config.yaml
router_score: "softmax"
routed_scale: 6.93
norm_place: "pre"
rope_fraction: 1.0
qk_norm: true
tie_word_embeddings: false
extras: ["capped logits"]
init: "normal"
optimizer: "muon_variant"
learning_rate: 0.00813
schedule: "cos"
doc_mask: true
train_tokens: 339900000
max_steps: 5187
Below are experts of layer 3 (counted from 0) of a mixture-of-experts language model. Rows are named router (the router's row for the expert), gate (a neuron's input weights, with its number), up (a neuron's input weights, with its number) and show model dimensions 64-127. Each number is 128 + 24 x the weight over its row's rms, rounded and kept within 0 to 255.
After each expert's rows: a language model's description of what the expert responds to; "mostly gets" lists some tokens that are sent to it at least half of the time. This comes from a sample of Wikipedia text that the model never trained on.

# expert 57
router [133 151 150 167 156 142 116 115  81 112 106 167 122 137 120 103 143 126 131 157 124 101 151 139  92 140 123 106 151 115 140 120 135 100 128 136 141 123 131 132 175 110 152 117 132 143 127  86 109 112  86 145 115  99  98 150 109 117 148 151 135 120 107 145]
gate3 [135 112  90 104 134 135 138 170 134 133 134  92 123 147 147 134 156 131 152 111 130 139 109 115 117 170 135 126  94 106 125 146 178 138 138 142 124 131  54 113 131 121 136 116 127 160 122 115 139 115 123 153 103 160 123 166 123 110 119 130 142 160 115 120]
up3 [127 109 158 128 125 141 187 134 147 175 131 105 149 164 170 129 150 153 128 119 120 134 109 106 113  95 130 140  99 150 127 163 181  95 133 144 121 154 170 116 121 131 186 103 101 104 137  95  72 130 176 127 161 158 180 159 124 139 137 138 104 133 152 150]
Description: Periods ending a sentence, often attached to a year or word ending, such as in 1868., competitions., Nations.
mostly gets: ").", "es.", "ing.", "er.", "ers.", "s."

# expert 49
router [115 136 173 130 151 131 120 101 113 130 132 175 127 129 117 137 144 107 118 187 122 115 165 126 130 148 122 113 129 115 187 121 122 120 137 151 139 132 132 146 132  99 136 113  98 198 142 101  83 110 127 136 113 103 160 163 130 127 144 144 141 136 123 150]
gate0 [124 130 170  76 110 104  88 144  72 117 114 137  94 173 159  69 162 140 109  92 169 135 148 129 130 120 129 152  97 119 128  79 141  90 127 113 141 148 130 173 151 129 176 146 124  85 105 134 120 110 141  90 111 124 117 140 142 151 155 110  95 146 131 163]
up0 [108 126 131 109 152 120 105 145 101 144 135  93  85 178 118 138 126 142  77 108  61 101  95 104 127 122 101 131 122  89 106 117 155 146 145 122 154 161 105 185 129  78 145 178 132 120 125 114 117  89 134 166 137 114 155 121 119 113 145 114 137 103 136 105]
Description: Word pieces inside Spanish, Italian and other non-English names, often accented, such as í, qu, ña, after Al, De, La.
mostly gets: "ñ", "hyd", "í", "ña", "ț", "áš"

# expert 43
router [129 132 121 154 125  85 105  95 101 113  95 145 151 119 126 131 146 129 110 140  90 108 132 164 100 163 128 151 156 119 132  93 147 111 127 140 129 101  80 122 170 104 134 140 138 125 132 121 103 108 118 161  84 122 114 159 139 114 145 125 125 133 119 136]
gate0 [145 122  91 143 131 146 121 146 174 129 126 135 142 126 119 148 112 138  99  98 115  88 123 142 115 172 130 147 129 159 158 122  97 178 149  83 133 117 105 168 129 131  92 116  51 147 151 132  99 104 144 156  98 123  94  99  99 116 116 131 105 129 155 141]
up0 [114 129 138 125 132 118 111 109 118 111 139 129 126 146  83 144 122 150 124 121 140 127  93 138 115 115 126  57 144 116  76 122 155 116  95  98  97 105 149 119 145 153 178 119 145 139 112 112 172 150 123 125 159 143 141 113 120 145 147 160 126 134 149 117]
Description: Infobox fields and values for dates, coordinates and numbers, such as Born:, Died:, (born, Released:, slashes, and score digits.
mostly gets: " (born", " Born:", " /", "″N", " born", " died"

# expert 25
router [136 130 169 155 157 112  95 127 119  96 144 125 136 100 121 113 143 146 136 131 121  97 154 132 105 149 140  85 148 136 152 118 142  84 161 137 157  96  84 116 167 111 159 134 128 125  76  65 135 117  98 137  76  93 145 169 118 115 132 169 129 115 161 170]
gate0 [140 132  67 142 172  86 120 184 136 157 133 103 147 111 151 163  86 124  78 113 125 139 140 136 124 104 147 132 120 191 130 101 137 107 108 125 109 129 127 117  75 114 119 126  88 112 124  91  94 131 158 153 121 131 112 159  66 132  84 160 156 139  93 146]
up0 [136 133 139 151 111 116 137 158 168 148 111 161 126 112  96 140  88 128 152 134 119 110 107  77 129 142 141  81  99 127 165  88 106 133 153 112 180 121 132 127 142 151 185 132 125 111 181 143 156 179  71 110 145 107 170 144 162  92 135 155 131 102 120 141]
Description: Possessive pronouns and the possessive 's after names, such as his, its, their, her, Walmart's.
mostly gets: " his", "'s", " their", " its", " her", " His"

# expert 31
router [132 175 145 145 143 150 109 109  88 134 135 170 129  96 114 103 148 121 122 170 125 101 135 154 118 163 123  86 154 143 181 102 136 105 152 158 164 123 112 128 163 113 149 100 151 130 108 104 109 101 106 138 102 101 100 111 141 117 154 143 131 120 125 127]
gate0 [155 120 162 128 144 105 111 160 137 129 103 133 130 119 103 115 161 127 147 100  77  92 124  91 121 172 145 111 155  95 147  97 140 118 145 118 129 133 116 100 156 140 132 103 123 111 134 107 142  97 162 127  88  89 168 130 118 133 143 139  68 115 153 140]
up0 [ 89  99 133 106 119 160 146 163 142 125 152 143 140 114 110 129 127 120 114  93 125 177 141  95 168 153 116 131 136 124 141 110 101 118 108  89  98  92 162  90 156 114 107 104 155 148 123 111 174 121  78 152 126 138 118  93 112  80 107 116 104 152 141 138]
Description: Words inside song, album, work and religious titles or names, such as Christ in Jesus Christ, of, du, Me, Up.
mostly gets: " Christ", " du", " Lemmon", " Ut", " Sor", " Holy"

# expert 7
router [136 187 136 155 153 145 124 107  92  89 112 184 138 121 104 124 136 129 138 149 126 119 174 125 101 157  96  97 136 124 184 134 156  93 143 137 159 137 125 148 160 128 165 123 120 164 135 119 139 111 124 152 108 126 128 145 110 102 129 150 132 135 108 139]
gate0 [139 144  84 180 114 128 145 177 102 112  87 166 123 111 166 117 165 169 111 141 159  96  85 144 108 154 126  88 117 135 109  64 141 157 130 137 147 104 139 126 142 143 125 133 108 137 127 153 157 142 142 125 116 120 141 152 132 150 104 108 132 125 109 108]
up0 [132 129 132 108 116  95 130 175 110 117 109 134 104 147  88 148 197 140 141 143 120 150 126  81 112 153 123 112 121 120 126 113 134 164 136 112 105 116 132 115 153 152 144 166 142 152 114  91 100 170 172 115 118 130 134 161  98 109  97  97 131 133 126 152]
Description: Relative and subordinating words after a comma that open a clause, such as which, that, where, when; also empty table cells.
mostly gets: " which", " when", " where", " what", " how", " When"

# expert 63
router [153 166 126 124 159 106 133  94  82 102 102 145 148  95  83 117 128 132 119 168 112  96 129 152  81 149 118 100 150 112 150 106 134 105 140 137 153 102 138 113 157  94 134  94 154 114 114  83 116 114 103 150  97 114 134 129 116  90 149 117 119 108 143 121]
gate0 [154 186 159 109 111 102 100 129 132 131 126 120 109 123 148 164 114 153 113 141 141 130 170 108 135 142 131 109 127 145 152 114 161 122 172 145 131 106 156 137 100 140 130  97 106 117 113 121 109 116 146 125 121 103 136 104 108 157  89 123 132 140 101 146]
up0 [129 124 128 153 120 124 146  63 117 179 100 112 160 165 144 158 126 166 172 158 134 134 153 151 129 152  73 116 137 140  89 147 136 144 138 120 109 125 105 122 146 137 162 123 125 106  99 139 145 145 115 127 156 149 143 154 140 145 116 130 124 138 152 127]
Description: Pieces of numbers after a dash or separator in ranges, scores, dates and coordinates, such as 500–1500, 21–30–0, 1953–60.
mostly gets: "–1", "–18", " kg", "–19", " ft)", "–6"

# expert 26
router [148 132 168 137 171 150 119 106 112 111  56 131 185 146 128 128 140 144 112 144 110  88 139 132 110 129 113 114 144  99 153 137 133 127 139 153 129  77 101 168 133  83 142  77 122 174 125  97  89 128 119 157 122 109 147 133 109 116 145 126 120 125 132 161]
gate5 [130 100 126 111 121 128 119 173 156 117 111 141  91 156 140 149 150 150 169 128 125 155 136 167 132 138 138 123  90 121 121 132 153 114 144 135 141  87 157 110 139  88 117  79 140 118 160 104 158 101 174 128 123 112 175  85 123 110 149 147 172 145 146 158]
up5 [107 131 107  99 111 140 121 116 105 134 130 153 147 112 132 143 135 128 112 132 116  95 106 112 138 143 116 110 129 183 141 158  91  69 110 153 146 123  98 125 112 123 103 169 124 182  93 119  94 129 161 102  89 138 149 139 130 120 128 131 130  88 147  66]
Description: Word-internal pieces after a short opening fragment, such as "lik|ewise", "sp|ewing", "sp|arsely", "lik|elihood", plus " New" before York.
mostly gets: " cent", "ject", " farm", " Main", "mark", " New"

# expert 44
router [153 151 123 114 178 121 111 110  82 120 117 170 131 105 107 107 108 129 145 154 123  89 135 142 125 166 131 107 121 132 156 123 156 108 113 159 169 118 136 167 182  92 148 120 114 156  98  79 112 114 108 142 133 115 134 133 111 103 123 150 127 133 123 133]
gate0 [120 160 130 114 142 123 124 135 104 108  76 113 111 128 110 169 110 108 166 127 118 132 144 126 114  93 122 136 140 127 126 161 169 127 155 161 110 153 114 113 126 128 143 134 118  89 117  73 133 158 125 122 140 112 145 152 100 121 162 153 134 137 153 150]
up0 [119  87 123 146 188 126 124 119 101 134  77 113 121 128 111 130 103 165 121  81 129 165 156 118 129 149 127 158  70 104 161 149 116 176 135 137 136 143 111 126 106 117 138 106 167 111 150 122 120 145 143 145 117  94 146 130 135 113 148 146 129 130 153 138]
Description: Adverbs and "-ly" endings, such as also, not, well, only, later, often, e.g. "also known as", "Mostly diurnal", "negatively".
mostly gets: " also", " not", " well", " often", " still", " just"

# expert 5
router [163 135 166 156 170 140 114 151 102  94 103 133 156 114  66 107 148 143 155 144 109 116 160 161  86 141 114 131 138 113 173 100 130  80 153 151 179 104 137 116 157  98 160 118 154 131  99 109 155 120 108 156  80 112 118 143  95 145 132 139 111 102 105 128]
gate1 [139  97 162 121 118 126 184 137  97 136 107 123 114 173  75 151 130  95 106 128 106  93 150 164 117 115 157 119 129 111 128 124 129 101 118 137 138 106 134 111 111 117 142 124  91 100 147  85 142 111 126 149  63 153 160 138 149 153 135 129 146 122 114 107]
up1 [108 142 111 152 129 152 173 116 128 121  76 108 110 144 122 139 106 115 119 145 175 129 126 133 145  98 166 105 127 158 126 120 137 101 104  99 143 168 139 113 136 105 130 139 121 114  98 117 157 152 116 131 144 110 124 114 123  84 119 114 109 156 145 115]
Description: Abstract or activity nouns right after a possessive or article, often followed by of, such as his use, her capacity, their reward.
mostly gets: " fire", " viol", " em", " sens", " comb", " imag"

# expert 15
router [156 155 154 158 149 110 105  91 110  93 116 128 142 116 115  80 105 143 106 153 108  84 140 136  89 138 134  72 139 127 175 122 139  91 131 120 166  96 119 118 146 124 173 122 143 156 114 119 142  97 108 123 126 105 124 157 101  99 142 154 121 112 139 161]
gate0 [136 104 123  83 120 145 166 132 125 142 154 124 126 103 133 148 114 116 126 151  89 112 147  76 147 120  93 117 175 158 177 122 135 114 111 163 166 139 125 136 124 155  98 122 153 116 132 150 122 161 174 151 107 124 122 140 128 142 117 139 137 100  92 156]
up0 [167 117 112  96 110 122 162 134 104 155 118 177 174  79 118 204 151 147 169 166 101 125 148 154 157 105 144 151 132 146 146 118 167  93 121 110 146 117 132 147 103 178 141 127 138 122  97 116 123 111 148 130 118 155 137 137 128 119 133 149 112 139 116 149]
Description: Capitalized name words and determiners after the, of or United, such as World, European, International, plus same and following.
mostly gets: " World", " same", " European", " following", " America", " International"

# expert 41
router [120 161 141 156 128 126 102 128 106  88 110 151 131 103 128  71 143 109 132 162  95 117 144 142 105 134 103 106 144 113 172 109 147 128 164 136 149 127 107 158 164  96 166 107 128 120  93 122 122  97 109 153 122  95 136 151 113 125 172 154 129 127 121 130]
gate0 [156 106 143  99  92 151 177 144 131 142 121 155 100 198  96 146  66  99 128 129 140 119 113 122 126 116 117 112 124 109 143 115 140 103 136 124 104  94 148  99 150 119 116 120 149 138 153 121 147 100 127 153 164  94 149 152  95 125 123 143 148 120 127 157]
up0 [152 146  86 131 138 120 111 126 117 110 123 102 103 169 142 158  91 120 120 104 131 152 118 143 122 126 136 157  99 102 102 142  81 115 178 160 135 127  97 140  92 111 157 159 116 142 116 122 100 139 123 119 104 127 139 127 152 161 112 171 103 143 150 150]
Description: Commas, usually fused to a word ending, that close list items, places or dates, such as New York City, political, 2007, Nova Scotia, Canada.
mostly gets: "ation,", "ing,", "ed,", "or,", "ers,", "al,"

# expert 18
router [169 129 119 141 159 153 123 112 147 115 101 149 132 100 133 138 138 146 103 127 119  91 147 126  98 124 121 105 162  82 132 122 152 114 142 175 125 111 136 156 160 120 168 139 138 167 101 123 107  86 109 174  94  93 126 135  65 130 154 139  91 108 138 160]
gate0 [ 67 125 125 176  90 147 119 142 151 124 113 108 158 141 115 128 131 141 153 129 113 118 124  99 134 166 115 120  89 117 105 122 152 122 108 102  98 157 144 117 107 117 155 113 108  97  94  93 116 141 150 118 170  97 128 131 107 107 153 152 157 165 118 139]
up0 [131  86 149 179 170 114 133 100 132 111 157 148 120 103 130 112 150 138 138 149 131 124  87 111  99  96 102 172 136 127 137 132  95 112 181 153 142 126 124 108 157  90 126 154 149 162 157 148 144 131 160 129 100  86 120  56 138 121 129 129 131 164 124 139]
Description: Word-final pieces and units inside infobox or list fields, such as Coordin-ates, administ-rative, /km², sq ft, and score pairs like 0–1.
mostly gets: "/km^{2}", "ction", "ocese", " administrative", " Photo", "ature"

# expert 22
router [137 131 137 147 151 112 134 128 141  93 109 201 127  59 143  97 162 124 125 142 126 118 111 128 105 156 113 103 164 122 121 126 141 102 129 140 115 113 125 139 124 121 152 118 140 129 133  84  87 137  95 193  90  97 152 124  96 118 116 143 123 132 122 145]
gate0 [115  97 155 122 142  83 139 101 165  95 113 171 150  88 152 147 150 124  79 117  88 120 112 129 127 114  88 124 154 145 141 130 118 127 142 155 115 112  84 148 171 124 134 129 141  84 104 114 153 124 147 135 154 137 154 149 108 129 127  93 129 119 128 118]
up0 [102 131 113  97 135 102 133 171  77 135 123  97 122 130 155 108 120 127 153 116 125 165 152 112 114 157 125 171 105 107 126 103 141 116 122 129 103 141 133 110 116 125 129 170 109 147 116 110 141 141 143 139 111 139 149 150 131 153 108 152 121 105 161 129]
Description: Word-final pieces completing a split word, mostly past-tense endings like ed, led, ched, pt, plus closing quotation marks after speech or titles.
mostly gets: "\"", "ed", "pt", "”", "s\"", "led"

# expert 38
router [145 146 133 135 140 120 124 103 109  76 119 123 140 127 116 100 140 130 139 155 110 119 145 154 143 127  88 116 145  85 139 125 136 108 145 129 143  97 123 135 182 107 121 107 132 144 110 108 134  92 132 142  99  97 124 140 139 112 162 128 116 127 133 127]
gate0 [165 146 144 121 153 150  85 142 149 155 112 121  98 116 101 110 111 136  94 141 103 119 123 103 133 144 128  80 131 165 157 145 143 115 138 125 140 102 123 122  81 101  75 119 131  94  84 130  95 138 167 150  93 106 165 108 131 118 147 114 115 146 128 158]
up0 [164 124 149 122 110 142 134 146 122  90 124 185  99 131  97 113 137 126 115 120 122 110 127 144  97 120 124 126 135 151 173 164 134 172 118 146  81 106 109 170 128 154 132 124 110 137 140 126 133 115  89 141  86 102 120  97 107 116 141 153 102 125  97  92]
Description: " |" separators between numbers in statistics tables, and "(age" after birth dates in infobox personal information.
mostly gets: " (age", " (aged", " 0;", " 18;", " census,", " 22;"

# expert 12
router [170 137 157 147 150 110 119 117 110 103  90 180 147 129  91 102 123 134 116 157  91  94 129 140  86 163 127  83 138 110 126 130 148  82 121 166 156 132 137 152 172 116 159 118 147 130 118 101 139 110 109 157  94 115 131 131 108 137 140 155 122 126 133 121]
gate5 [131 112  92 104 129 126 158 135 160 168 124 147 166 146 138 119 108  42  95 135 118 137 138 134 146 129 167 147 122  89 162 103 126 103 140  90 116 118 138 130 112  91 182 114 147 104 125 135  91 124  80 150 124 160 174 149 163 139 146 143 119 137 100 157]
up5 [157 121 168 110 100 131 114 135 118  89  72 117  88 152  93 117 157 145 120 124 149  91 135  90 117 124 130 123 163 118 120 123 120 127 168 139 135 175 114 138 111 169 101 147 126 136 114 140 161  99 160 104 119 122  86 141  92 112 158 152  97 124 123 112]
Description: First token right after a blank line, such as a capital word piece, == heading marks, or $$ opening a math display.
mostly gets: "----", "==P", " \"P", " $\\", " \"A", "===P"

# expert 1
router [151 147 156 127 158 162 117 133 113  95 116 143 154 120 123 123 132 125 145 151 119 116 146 145  81 133 109 137 145 110 147 117 144  87 131 164 178  91 116 151 155  94 175  68 149 126 123 111 142  87 106 142  96 123 134 117 101 131 156 128 135 110 109 127]
gate1 [152  89 112 123 138 106 129  79 143 134 105 125  92 118 120 164 136 158 133 131 143 161 168 122 154  91 145 150 177  91 120 116 115 118 129 135 159  97 116 104 135 119 122 129 138 106 142 167 169 136  94 149  98 135 115 103 105 152 103 105 137 161 114 114]
up1 [140 124 104 124 109 108 103 135 105 104 138 148 118 114 154 134  85 139 141 125 133 144 124 139 111 121 108 138  99 131 103 142  80  97 167  99 139 128 150 134 126 124 136 147 110 120 119 126 153 139 125 134 131 159 135 104 149 130 144 113 129  98 157 125]
Description: Abstract or general nouns right after the or a and before of or to, such as way, number, part, role, result, per.
mostly gets: " per", " Phylum:", " whole", " way", " latter", " amount"

# expert 21
router [171 151 120 173 171 110 148 128  94 132 105 141 119 104 101  81 126 142 116 148 143 124 144 133 130 155 127  88 164  97 135 101 146 107 171 138 128 107 125 124 125 127 185 110 132 131 133  98 108 137  97 165 125 101 149 163 109 117 137 178 133  89 106  97]
gate5 [110 122 113 116 119  60 134 116 152 136 121 104 124 138 136 125 152 119 123 139  94 139  67 147 106  71  94 136 124 131 121 133 113 144 143 177 144 112 107 120 103  88 129 119 132  62 147 151 143 106 141 137 146 137  89 114 108 104  96 152 109 157 148 107]
up5 [148 156  98 136 118  93 118  83 178  94 142 156 117  83 154 105 164 126 127 118 119 128 134 112 147 112  95 155 131 105 150 112 126 135 115 110 141 134 105 135 112 142 156 139 129 129 148 118 143 114 133 143 129 136 128 144 125 133 132 143 117 154 108 127]
Description: Closing parentheses ending an abbreviation or year, such as LAPOP), (ST), 1932), plus word-final pieces like se in Grosse or Scorsese.
mostly gets: ")", "s)", "D)", ".)", "\")", "A)"

# expert 47
router [130 162 132 124 165 112 124 108 140 108 109 173 142 124 129 117  97 134 137 146 130 124 160 131 121 148 122 116 185 105 132 124 117 117 137 181 164 102 130 153 146 113 148 131 143 129 114  85 102  97 121 118 101  89 134 171 109 128 116 154 116 122 125 135]
gate1 [122 141  96 182 114 135 105 158 125 136 159 103 126  86 105 117  82 116  99 127 137 128 111 127 165 123 138 159 147 112 137 158 131 141 137 143 112 124  82 135 139 112 118 109 125 121 167 134 167 112  92 123  88 125 146 152 118 134 122 118 121 154 129 105]
up1 [159 133 116 117 141 131  64 129 110 132  94 199  96 140 139 110 132 164 123 158 131 162 130 161  49 115 117 166 122 159 138 150 127 101 130 132 128 138 134 102 134 103 133 122 133 133 114 154 135 144 133 115 152 145 117 137 152  87 140 162 157 103 170 131]
Description: Determiners and adjectives of quantity or contrast before a noun or than, such as other, all, various, different, major, one another.
mostly gets: " other", " all", " Other", " different", " important", " various"

# expert 48
router [140 158 150 133 144 131 110 105 125 125 132 132 128 111 117 112 116 113 133 145 136 114 169 130 112 126 124 130 169 108 174 122 149 121 165 153 128 105 118 157 147 133 151 128 114 144 143 134 113  93 113 139 116 101 125 161 131  98 138 162 108 140 130 125]
gate0 [141 112 125  82 138 125 109 152 105 149 118 108 135 153 107 117 144 129 133 131 124 123 133 146 147 125 136 171 141 141 127 108 119  91 132 102 138 100 113 146 143 105 130  90 160 112 173 108 122 117 119 125 120  78 167 148 155  63 131 143 115 182  90 118]
up0 [141 128 142 137 126 132 119 102 163 172 159 138 163 123  98 119 119 133 102 125 149 137 119 126 118 155 134 108 147 125 135 134 148 123 146 158 145 134 147 120  85 138  91 125 139 114 133 129 163  77 169 126 123 133 134 143 144 124 131 115 126 149 145 133]
Description: Word pieces and particles in French, Spanish or Portuguese names and titles, such as de, Rio de Janeiro, Cin-é-ma, José.
mostly gets: " É", " d'", "ía", "ndez", " José", "é"

# expert 34
router [148 177 156 115 147 135 127 130 108  91 106 166 166 102 126  98 129 133 154 179 128 121 154 155  86 151  92  94 130 123 146 124 131 144 129 132 152 114  99 165 163 108 152 117  89 143 125  98  98 100 124 119  95 139 142 102  98  98 119 144 152  95 119 127]
gate8 [158 126  93 121 140 116 146 103 119 134 121 111 128 144 126 103 129 126 132 156 176 119 156 148  98 142 120 132 105 161  99 148 157 144 137  87 141 123 122 168 121 136 135  52 137 107 125 127 111 145 122 146 154 113 125 200 163 109 144 159 125 128 108 145]
up8 [147 125 123 135 141 114 126 150  97 137 131 105 138 146  98 127 113 139 136 101 111  90 153 138  90 110 148  94 162 162 141 137 143 120 107  97 135 131  74 128 150 160 102  65 111 108 167 144 133 147 113 149  98  89 135 152 148 150 126  81 102 120 126 104]
Description: Words or word pieces right after the, a or An, such as then, former, newly, Great, and pieces of words beginning with An (Anzac, Antigua).
mostly gets: " newly", " then", " whole", "ther", " Bod", " Dal"

# expert 62
router [155 179 153 153 139 131 137 132 105 114 134 155 127 139 114 129 154 144 105 122 115 106 121 136 114 145 119  94 163 133 154 132 131 132 145 154 175 119 122 151 161 118 143 116 137 171  70 114 114 128 115 121 117  96 117 146  97 101 167 138 129 124 131 140]
gate0 [ 75 126 144  94 132 155 184 124 156  92  95 102  95  99 132 126 154 121 123 149 139  97 126 125 129 126 125 115  81 110 141 128 165 120 110 138  95  88 150  95 130 167 101 141  90 146 105  92  76  94 135 164 112 128 115 157 124 122 136 126 128 148 110 157]
up0 [ 94 136 147 120 130 124 137 156 137 152 105 108 110 177 151 141 120 161 120 157 102  96 137 130 107 124 133 145 114 129 157 127 151 115 110 126 118 118 130 104  98 170  98 145 151 139 124 121  89 138 104 136 105 136 158 146  85 127 165  77 150 128 108 129]
Description: Verbs like named, called, appointed, titled, e.g. "a porter named", plus " |" after player names in tables.
mostly gets: " named", " included", " called", " appointed", " Primary", " renamed"

# expert 23
router [142 162 175 143 154 111  89 154 132  96 121 157 122 129 103  86 165 163  90 163  96  90 176 122  93 174 116 121 168 109 178 108 156  83 133 154 136 115 117 119 169 102 135 124 136 108 116  94 132 121 102 137 113 105 156 150 113 123 153 151 130  95 136 111]
gate0 [122 120 127 106 144 125 155 110 126 160 143 177 160 139  98 144 112 137  81 164 138 112  76  85 115 149 122 108 113 137 120 110 131 125 128 104 102 129 133 104 149 104  95 112 130 111 142 104 140 129 112 118 140 129 115  92 123 113 140  90 131  95  99 108]
up0 [113 105 144 102 128 176 115 121 128 164  97 137 117 141 140  90 157 118 115 128 100 164 159 117 117  99 100 101 138 108  89 142 102 187 110 138 122 185 154  98 127 136 113 118 131 121 106 130  99 111 111 111 135 108 141 162 127 115 131  99 110 124 145 118]
Description: Articles a and an and subject or possessive pronouns starting a noun phrase or clause, often after but, as or was, such as a flop, his studies, He has.
mostly gets: " his", " a", " an", " her", " he", " she"

# expert 50
router [166 162 163 138 157 130  85 134 108  95 100 168 141 122 104 110 111 159 125 144 121 136 156 117 103 150 113 132 164 152 141 124 152 113 139 155 156 127 154 139 163 107 119  82 146 163 105  80 108 143 114 138 108  98 105 138 119 126 159 131 134 119 126 134]
gate0 [110 150 177 130 121 114 165  88 117 163 160 148 104 118 141 168  92 141  80 112 127 114 129 113 139 131 116 124 118 154 131 101 125 163 124 143 139 140 134 138 117 139 180 126  88 153  95 142 104 120 115 148 137 133 101 119  98 141 166 101 103 114 120 137]
up0 [112 146 137 120 109 136 128 114  93 169 115 104 127 119 158 160 132 136  89 125  89 140 156 116 147 118 115 136 115 131  97 170 118 149 110 167 142 145 158 157 140 109 137  82 135 116 147 143 107 143  95 153 125 154  71 171 163 139 135 107 106  87 145 138]
Description: "as" after verbs like plays, known, served, e.g. "plays as a right winger", plus be/became/no/any.
mostly gets: " as", " no", " As", " any", " became", " become"

# expert 45
router [136 136 156 117 153 145 121  95 130 134 157 160 150  91 128 100 120 127 129 151 127 111 100 126 103 149 117 123 143 141 175 128 147 119 155 168 128  76 138 136 124 100 166 110 138 125 130 108 104 103 130 139  79 111 126 126  73 140 137 132 116 135 138 147]
gate0 [113  72  86 139 145 105 150 181 119 157 114  96 109 162 152 146  90 134 124 151 134 107 170 154  83 134 143 102 153 139 152  99 112  95 154 107  82 146  84 173 116 119 130 100 127  94 131 121 159  89 150  88 118 139 134 154 110 119 145 128  90 134 131 170]
up0 [ 84 113 136 122 154 140 148 128 149 181 151 148 105  94  95 159 125 177 149 123 144  83 139  95 129 124 107 154 124 139 144 153 140 112 134 137 111  84 134  85 151 141 154 114 106  70 170 147 115 124 178 140 147 126 119 133 133 159 111 167 147 150  90 140]
Description: Inner pieces of scientific and medical words, in chemistry or biology text, such as antitoxin, hydrogen, microvilli, porcine, hypothetical.
mostly gets: "rogen", "rox", "ygen", "ific", " acid", "ophyll"

# expert 27
router [143 131 137 121 147 142  82  97  97 112 118 159 137 129  94 118 130 128  97 132  84 137 148 155 116 157 114 108 175 128 117  97 159 115 159 137 158 123 126 135 161  95 153 101 139 162  76 121 104 112  96 154  93  97 142 141  99 121 133 167 102 125 104 108]
gate0 [138 148 123 169 117 127  98 148 176 157 182 131 120 167 142 100  70 142  89 105 125 109  80 106 113 168 111 127  98 104  99 103 171 109 134 130 107 136 106 143 100 117 124 134 149 137 158 101 172 103 130 150  90 130 149 111 116 146 146 153 123 134 161 110]
up0 [180 142 113 142 142 171 103 143  99 119 118 156 130  87 170 115 121 112 149 159 122 124 180 142 133 129 121  85 153  81 154 143 152 188 133 123 120 155 123  71 143 104  81 123 119 134 141 137 116  82 142  92 107  93 147  98 115 162 134 128 161 178 105 121]
Description: Main verbs after a subject, to or also in biographies and events, such as served, received, signed, wrote, founded, refer.
mostly gets: " wrote", " make", " received", " awarded", " gave", " worked"

# expert 56
router [174 174 156 128 131 104 127  91  95  89  91 134 128 156 106  93 102 126 117 177 125 115 153 116 131 158 110 101 170 120 164 101 145  95 148 153 144 116 107 154 150 117 127 123 139 146 145  88 105 113 113 178 123 125 136 136  88  92 126 127 134 111 130 128]
gate5 [119 117 148 120 124 170 117 106 103  79 113 111  93 142 156 119 105 115 127 136 168 115 138 132 118 157 149  93 118 123 147 129 100 118 135  92 110 109 133 151 126 117 141 116  79 175 177 119  99  98 144 115 137 128 117 150 128 113 140 107 148 112  98 185]
up5 [112 121 137 119 133 123 132 146 182 119  71 165 132  94 159 109 137 123 155 135 123 180  96 114 134 145 183 128 143  95  96 159 168 100 139 142 117 111 191 120 157 107 100 157 111 116 132 177  88 207 146 114  79 165 111 130 113 112 105 136 134 112  82 127]
Description: Second pieces of proper names after a capital initial, e.g. "W|ładysław", "W|ylfa", "Dave L|attin", "Uncle K|racker".
mostly gets: "olk", "rex", "arry", "AL", "oung", "eek"

# expert 33
router [133 135 164 149 135 107 131  96  95 108 127 147 157  72 100 126 111 110  92 169  96  95 145 132 129 140  91 136 133 165 176 131 120 142 136 134 142 118  97 171 134 139 150 109 111 135 119  83 111 120 102 140 124  63 132 156 107 124 160 136 134 137 120 195]
gate0 [140 140 142 152 174 147 133  80 133  87 122 176 138 148 155  98 121 163 117 146 125 109 137  86  87 102 105  84 137 124  98 137 142 146 143 153 140 129 140  98 151 139 132 112 140 139 119 116  87 120 152 129  97  95 144 112 128 145 107 122  85 115 130 126]
up0 [147 105 169 163 139 153 124 107 104 105 100 163 111 117  80 118  91 125 158 143 136 145 174  89 125 150 121  86 157 128 133 108 160 175 143 135 105 100 127  92 113 113 160 128 106 164 129 160 113 125 125 136 140 136  85 156  77 104 153 159 118 101 189 123]
Description: Middle pieces of words and names, often th, ven, act, eth, such as Fifth, Davis-Monthan, Ampthill, actor.
mostly gets: "ven", "imate", "rose", "odern", "math", "eth"

# expert 37
router [142 166 160 118 165 154 118 106 120  96 105 139 109 141 130 115 162 135 149 127 118 127 138 159 105 123 139 131 170  92 124 115 130 101 152 149 159 100 133 125 149 108 152 123 143 134 121  97 153  97  88 141  87 125 136 162 121  93 137 127 156 135 131 116]
gate1 [168 132 113 187 126 105 109 149 133 156  89 134 102 131 155 125 113 146 145 142 107  91 141 166 141 147 100 123 121 122 158 114 139 110 103 148 113 138 119 127 123 138 149 103 108 133 132 114 155  95 110 161 138 148 151 159 114 102 139 141 133 175 104 130]
up1 [125 123 131 125  61 173 150 127 126 128 155 115 132 109 141 105 156 167 140 119 135 126 137 111 146 116 125 127 124 125 118 120 129 137 123 134 125 125 136 136 154 119 141 131 112  96  91 168 165 127 104 112 142 156 162 120 147 105 132  91 123 130  83 131]
Description: Everyday nouns after the or a in biographies and species articles, such as name, age, time, son, wife, years, him, them.
mostly gets: " them", " him", " married", " age", " son", " name"